From a checkpoint of a small mixture-of-experts model trained on Wikipedia: a variant of SOAP for the experts.
Below are experts of layer 11 (counted from 0) of a mixture-of-experts language model. Rows are named router (the router's row for the expert), down (a neuron's output weights, with its number) and show model dimensions 0-127. Each number is 50 + 12 x the weight over its row's rms, rounded and kept within 0 to 99.
After each expert's rows: "comes before" lists some tokens at least twice as common just after its tokens as in all text. This comes from a sample of Wikipedia text that the model never trained on. Tokens count by the router's weight.

# expert 5
router:61 44 48 48 66 52 36 51 47 47 44 44 41 31 44 63 43 54 56 50 55 58 70 58 58 64 25 52 56 51 51 42 50 61 42 52 43 64 74 49 41 43 58 63 33 35 43 51 29 58 51 71 37 35 62 34 45 35 49 44 45 49 64 42 53 50 62 68 63 28 28 35 39 74 41 55 52 41 43 51 46 52 60 74 41 61 26 41 66 36 48 50 63 69 48 75 48 50 62 57 63 51 48 22 54 46 25 62 58 49 52 57 46 83 47 55 50 45 46 45 61 62 45 52 69 59 29 77
down0:31 57 43 61 56 50 67 50 46 55 36 47 68 44 46 64 39 39 45 55 51 50 38 58 62 35 56 33 35 56 56 45 11 48 51 54 49 40 48 58 53 48 54 50 46 54 65 62 56 52 39 59 60 57 51 63 75 64 47 35 46 52 28 64 66 30 48 43 42 71 29 66 68 67 49 59 54 29 40 53 47 44 56 44 36 38 32 66 74 73 36 69 45 28 45 72 38 40 48 51 42 58 44 60 32 51 63 59 60 41 57 46 21 54 65 59 52 59 49 48 54 42 29 57 67 47 70 52
down1:57 42 32 57 40 52 52 70 49 80 36 45 44 57 58 41 39 61 57 64 44 61 37 59 59 33 52 43 46 48 42 68 49 57 66 57 63 40 49 56 63 46 56 39 64 37 33 69 60 53 82 67 35 34 65 47 62 47 49 49 50 22 58 36 47 52 66 54 69 60 32 58 44 55 52 59 69 43 76 68 56 31 39 51 39 77 44 37 47 37 42 60 47 53 55 46 65 54 63 36 63 51 44 81 41 55 51 55 57 76 46 53 57 35 47 49 42 45 36 60 59 63 37 48 64 50 49 30
comes before: ", ", "tic ", "-", "'", ". ", "ks "

# expert 46
router:58 39 57 44 51 51 56 54 65 68 46 39 62 59 36 40 39 42 48 39 44 48 52 66 36 35 51 38 55 38 31 69 55 41 58 72 58 47 61 32 47 45 40 44 53 33 42 47 75 46 33 63 52 48 49 45 58 33 67 54 45 57 56 47 49 44 54 70 36 51 68 54 55 49 46 46 45 48 56 44 56 43 39 73 17 33 53 38 35 60 53 40 36 57 55 37 47 57 60 53 64 26 78 54 53 62 31 33 56 60 35 76 30 56 66 24 66 47 40 59 64 67 44 75 56 52 51 68
down0:47 69 65 32 57 44 63 52 54 66 35 37 62 42 33 57 72 40 33 62 45 49 34 47 65 48 51 64 36 56 53 35 61 47 46 42 64 39 37 62 44 51 37 47 55 39 65 47 38 32 46 61 35 47 57 43 44 27 58 46 33 52 47 32 50 62 66 45 38 48 60 42 56 58 71 43 57 52 71 64 45 29 45 51 60 51 69 42 55 39 41 85 53 69 45 62 50 40 42 59 48 69 55 56 66 19 43 50 60 54 54 68 48 45 45 53 60 60 59 69 51 39 26 84 56 56 53 37
down1:71 51 43 34 45 32 48 49 45 36 40 43 48 42 38 46 39 45 46 56 54 45 42 32 44 47 66 44 37 39 57 38 69 60 48 41 48 51 23 57 44 47 43 55 49 28 35 42 48 78 46 38 53 71 71 40 68 52 53 46 41 53 60 47 47 47 23 56 39 67 47 52 54 64 42 48 42 66 37 59 46 55 52 59 50 39 29 60 48 58 47 10 65 67 35 42 60 46 42 44 55 34 41 42 78 33 74 67 38 47 53 59 55 63 35 71 52 54 55 50 47 57 42 44 57 27 56 77
comes before: "el ", "ed ", "- ", "es ", "el", "er"

# expert 52
router:50 73 42 31 53 60 65 60 52 68 54 54 35 51 60 48 45 86 54 28 58 62 37 72 36 37 62 47 47 65 67 48 55 46 51 54 54 47 46 55 60 36 44 42 47 56 42 54 60 62 43 49 57 42 27 38 43 38 45 49 59 39 57 42 36 51 70 34 51 61 68 56 65 59 13 54 55 58 58 53 31 52 33 53 47 41 26 55 33 54 40 56 47 84 61 56 57 53 64 48 27 55 35 56 54 43 37 25 49 40 69 59 59 49 66 34 55 65 49 44 49 42 44 51 77 50 51 48
down0:44 47 44 68 50 51 51 74 53 58 50 59 55 31 38 46 41 75 52 66 64 58 51 59 27 57 36 29 52 56 48 43 32 41 58 72 47 58 62 61 35 50 36 66 42 60 53 61 53 45 48 65 38 46 60 67 34 21 54 31 40 47 46 45 54 72 72 71 36 44 63 62 55 53 45 50 35 47 56 63 68 64 61 50 25 42 45 47 28 35 36 51 34 64 49 51 38 55 71 57 60 52 46 56 57 62 47 43 59 44 59 44 32 59 54 38 53 39 61 30 62 54 69 81 62 55 44 60
down1:56 51 69 47 67 60 44 58 45 53 41 66 52 30 28 48 40 42 62 67 40 29 34 59 52 67 55 52 63 55 26 73 58 36 59 53 44 59 45 62 35 58 56 59 56 51 70 38 37 30 57 35 48 53 44 56 68 52 71 51 58 68 41 31 44 54 54 31 44 58 49 48 39 47 49 54 38 66 63 59 61 53 32 54 61 46 38 27 57 58 64 54 31 59 62 45 59 51 51 53 61 52 55 81 42 56 46 41 40 37 48 40 16 39 64 40 45 50 41 34 54 32 58 47 17 56 61 49
comes before: "of ", "and ", "is ", "(", "in ", "was "

# expert 55
router:53 59 47 39 55 47 62 69 73 54 40 63 44 49 49 18 40 79 47 34 56 56 35 38 54 46 53 55 57 52 50 61 44 57 53 44 54 70 47 46 76 37 45 40 37 49 68 69 62 45 61 47 49 46 52 30 33 36 66 44 59 57 59 45 34 44 63 36 41 41 52 61 58 37 38 63 64 68 53 31 40 44 48 47 36 66 55 47 56 44 59 49 42 80 66 59 42 37 55 63 26 60 38 50 52 55 40 30 34 38 71 54 65 61 72 27 60 60 44 50 51 36 52 65 58 30 61 53
down0:54 48 51 52 67 25 10 55 79 59 64 57 44 46 55 52 53 43 53 59 58 58 55 32 53 49 47 44 86 52 41 65 66 50 69 47 45 62 66 62 50 24 48 48 57 70 19 29 40 39 64 57 41 71 37 72 40 56 41 57 52 33 58 55 67 35 43 59 39 53 62 52 40 49 45 69 41 54 50 73 58 42 48 62 49 42 54 57 32 36 40 34 63 58 45 54 41 53 58 49 38 55 50 41 60 42 54 48 46 71 50 57 62 64 57 47 48 59 60 37 56 40 54 52 56 51 72 55
down1:39 38 48 75 48 52 18 28 38 40 64 37 57 46 57 76 53 33 33 53 37 34 54 41 51 67 46 50 59 47 48 55 11 44 75 47 61 39 58 37 66 60 58 53 59 44 49 46 57 43 46 63 30 59 59 43 52 60 49 56 43 23 48 44 54 38 58 41 53 54 62 30 42 72 38 39 44 55 66 58 42 68 43 56 32 27 44 66 54 27 63 47 51 44 33 40 61 57 50 65 53 60 46 56 43 46 47 39 53 54 45 41 51 47 48 54 60 50 15 59 64 51 35 37 61 63 49 46
comes before: "of ", "in ", "and ", "for ", "(", "was "

# expert 14
router:51 31 56 31 18 45 54 56 28 28 65 48 60 67 56 43 49 57 69 41 65 46 52 47 43 63 51 69 50 61 74 53 41 47 73 64 60 32 65 32 62 59 39 45 43 32 39 53 53 63 46 64 41 51 52 48 60 65 32 59 50 62 74 45 46 55 56 62 54 54 33 59 40 60 54 49 55 50 28 38 68 71 64 41 36 49 41 34 41 43 50 61 64 46 66 59 33 34 24 37 35 19 45 61 40 62 61 54 55 47 37 55 60 50 51 65 52 58 37 58 52 52 47 41 58 36 59 55
down0:44 32 48 51 49 24 58 14 29 53 43 40 55 50 55 68 41 54 56 50 39 60 55 44 43 46 67 50 58 44 38 39 47 44 66 53 62 30 66 56 55 49 70 30 51 61 42 46 58 61 27 64 52 54 45 58 36 27 72 46 62 50 19 44 15 46 34 64 57 57 58 45 36 41 48 54 31 48 50 52 34 59 51 53 49 60 55 38 40 42 59 33 53 46 38 50 63 64 52 44 56 77 40 54 33 52 64 80 32 31 36 46 67 47 51 55 46 41 47 54 47 52 37 54 53 40 42 64
down1:77 43 48 55 27 38 37 37 52 50 80 33 47 51 46 42 42 53 52 57 46 55 35 65 62 65 43 40 51 44 41 35 46 61 53 45 68 41 30 60 31 41 44 62 42 85 40 43 52 66 65 60 55 68 56 46 47 42 57 51 40 39 45 67 45 58 39 44 37 88 64 68 26 35 56 49 44 58 42 51 73 57 45 47 62 55 58 54 54 47 31 50 48 43 60 49 46 66 53 57 58 54 51 53 60 63 62 35 31 33 55 53 36 63 32 61 41 44 69 49 50 33 52 52 34 62 70 65
comes before: "of ", "were ", "and ", "population ", "household", "was "

# expert 27
router:44 65 53 46 47 48 57 68 60 48 46 46 39 73 27 61 56 46 42 59 37 18 44 57 63 35 74 23 43 58 65 50 61 46 29 35 75 51 60 30 51 40 62 32 50 51 54 46 53 53 33 56 47 48 60 49 65 63 46 54 31 57 52 47 49 32 45 62 40 46 25 70 35 73 49 47 53 49 33 52 62 57 64 46 57 44 58 49 45 49 81 61 72 48 40 38 33 60 57 45 39 30 59 42 56 70 65 49 55 53 51 39 29 41 55 54 46 35 65 33 59 54 58 52 62 46 63 39
down0:62 58 50 60 37 41 54 52 62 69 66 34 21 43 56 41 67 32 50 33 52 74 49 39 48 53 59 40 63 48 45 57 31 44 42 38 58 30 63 34 62 41 37 41 57 50 44 41 39 44 49 55 46 48 41 66 73 43 52 33 66 37 20 64 62 40 46 71 63 47 53 33 69 50 62 45 60 50 37 58 42 48 67 65 36 36 48 58 45 63 74 60 43 41 44 65 49 46 40 45 54 61 48 31 52 58 45 70 71 35 62 61 64 44 68 53 44 54 23 35 61 45 55 52 26 43 48 48
down1:51 46 61 55 47 54 65 62 52 30 45 50 56 37 44 60 60 68 55 42 46 29 48 37 62 60 64 49 53 33 72 43 82 31 56 47 56 42 38 41 24 57 49 52 42 51 60 67 45 52 28 40 70 49 52 40 52 53 54 53 52 44 47 40 52 59 40 85 32 58 58 39 41 50 53 58 59 54 67 35 58 39 26 41 40 58 42 33 53 46 33 53 36 34 33 68 30 58 70 28 48 56 53 47 47 50 55 51 44 62 48 60 26 36 50 25 39 43 78 56 58 62 31 42 43 37 55 55
comes before: "ical ", "ian ", "al ", "y", "ation ", "ic"

# expert 36
router:45 45 57 41 35 57 49 55 58 65 61 21 67 37 55 42 52 62 53 34 48 57 53 41 46 22 41 35 39 63 21 54 48 52 46 59 44 47 74 62 23 39 39 43 41 63 55 50 52 58 47 52 54 62 47 79 35 61 61 44 37 57 70 37 36 65 63 53 64 43 67 51 50 50 37 71 40 36 57 42 63 61 58 32 30 50 39 59 85 47 42 51 47 57 58 69 56 60 49 25 59 51 51 56 49 45 47 65 55 64 46 54 38 65 56 48 60 61 44 35 33 41 40 47 76 52 40 47
down0:57 54 71 40 67 64 31 47 29 51 65 62 48 50 22 56 57 58 41 33 45 43 47 59 61 39 45 40 53 56 41 55 50 73 48 46 23 64 48 22 47 59 55 43 37 57 54 48 34 51 61 44 29 63 48 33 46 59 61 45 57 44 67 47 43 62 44 71 60 48 52 37 32 76 58 47 48 55 40 60 47 31 43 47 31 50 50 44 61 31 56 47 29 66 38 34 54 51 37 61 60 35 69 25 59 70 27 50 39 57 36 61 75 49 33 54 54 46 39 55 46 45 39 50 46 58 33 35
down1:56 34 43 49 48 36 72 39 48 47 40 61 42 56 42 43 34 57 43 65 47 37 57 43 41 49 34 73 49 29 63 62 44 58 40 58 51 37 38 49 38 57 53 44 28 29 44 47 53 52 63 62 49 54 54 31 35 39 65 57 39 29 67 53 40 62 48 63 53 86 52 58 65 44 57 44 47 61 42 42 49 34 62 46 65 46 34 25 36 44 35 37 61 56 45 54 25 52 54 56 32 61 52 44 52 62 46 61 56 71 54 42 39 85 37 41 60 59 56 59 51 47 36 59 52 66 84 56
comes before: ", ", "ć ", "\n", "'", "ze ", "x "

# expert 37
router:44 44 46 48 62 54 58 26 47 39 35 55 57 39 54 64 46 82 62 54 52 33 32 48 49 50 71 47 44 44 48 41 54 42 57 61 35 60 60 48 48 53 49 45 52 48 44 22 34 67 46 31 56 54 56 49 50 53 67 64 42 36 43 38 37 40 61 56 55 50 70 69 35 51 47 60 72 53 46 65 54 68 31 52 61 64 43 39 52 32 72 48 44 57 49 37 53 52 62 73 29 33 33 56 75 64 50 41 51 51 43 88 46 38 46 37 52 52 73 53 39 55 55 68 60 31 68 42
down0:70 36 38 72 37 58 48 44 54 50 41 63 41 45 75 60 56 63 53 73 44 61 50 62 41 20 69 34 43 56 70 67 35 66 32 57 61 66 39 35 50 65 40 64 46 41 50 27 62 38 48 48 47 41 51 40 52 39 70 43 61 52 62 54 54 31 66 67 60 41 44 56 57 41 67 58 42 58 61 62 43 36 44 69 57 45 44 39 44 78 34 47 36 27 45 45 45 56 53 65 58 49 54 30 48 63 49 38 47 48 50 25 43 50 50 34 43 44 39 37 49 60 55 30 51 76 44 57
down1:44 42 48 49 58 66 30 28 52 34 54 58 31 32 65 55 39 87 46 36 66 55 24 66 64 59 54 42 44 51 56 53 71 43 53 53 34 53 53 52 44 35 36 44 54 66 72 37 52 70 57 65 59 49 63 64 61 61 63 37 51 40 77 59 59 57 61 70 48 26 61 45 57 44 57 46 62 71 54 53 51 64 51 52 64 53 63 26 42 62 47 42 54 60 62 50 50 50 61 66 50 70 50 50 48 61 39 38 67 66 48 72 58 68 52 48 52 65 48 53 69 57 63 52 51 50 58 30
comes before: "ing ", "er ", "er", "ers ", "e ", "ement "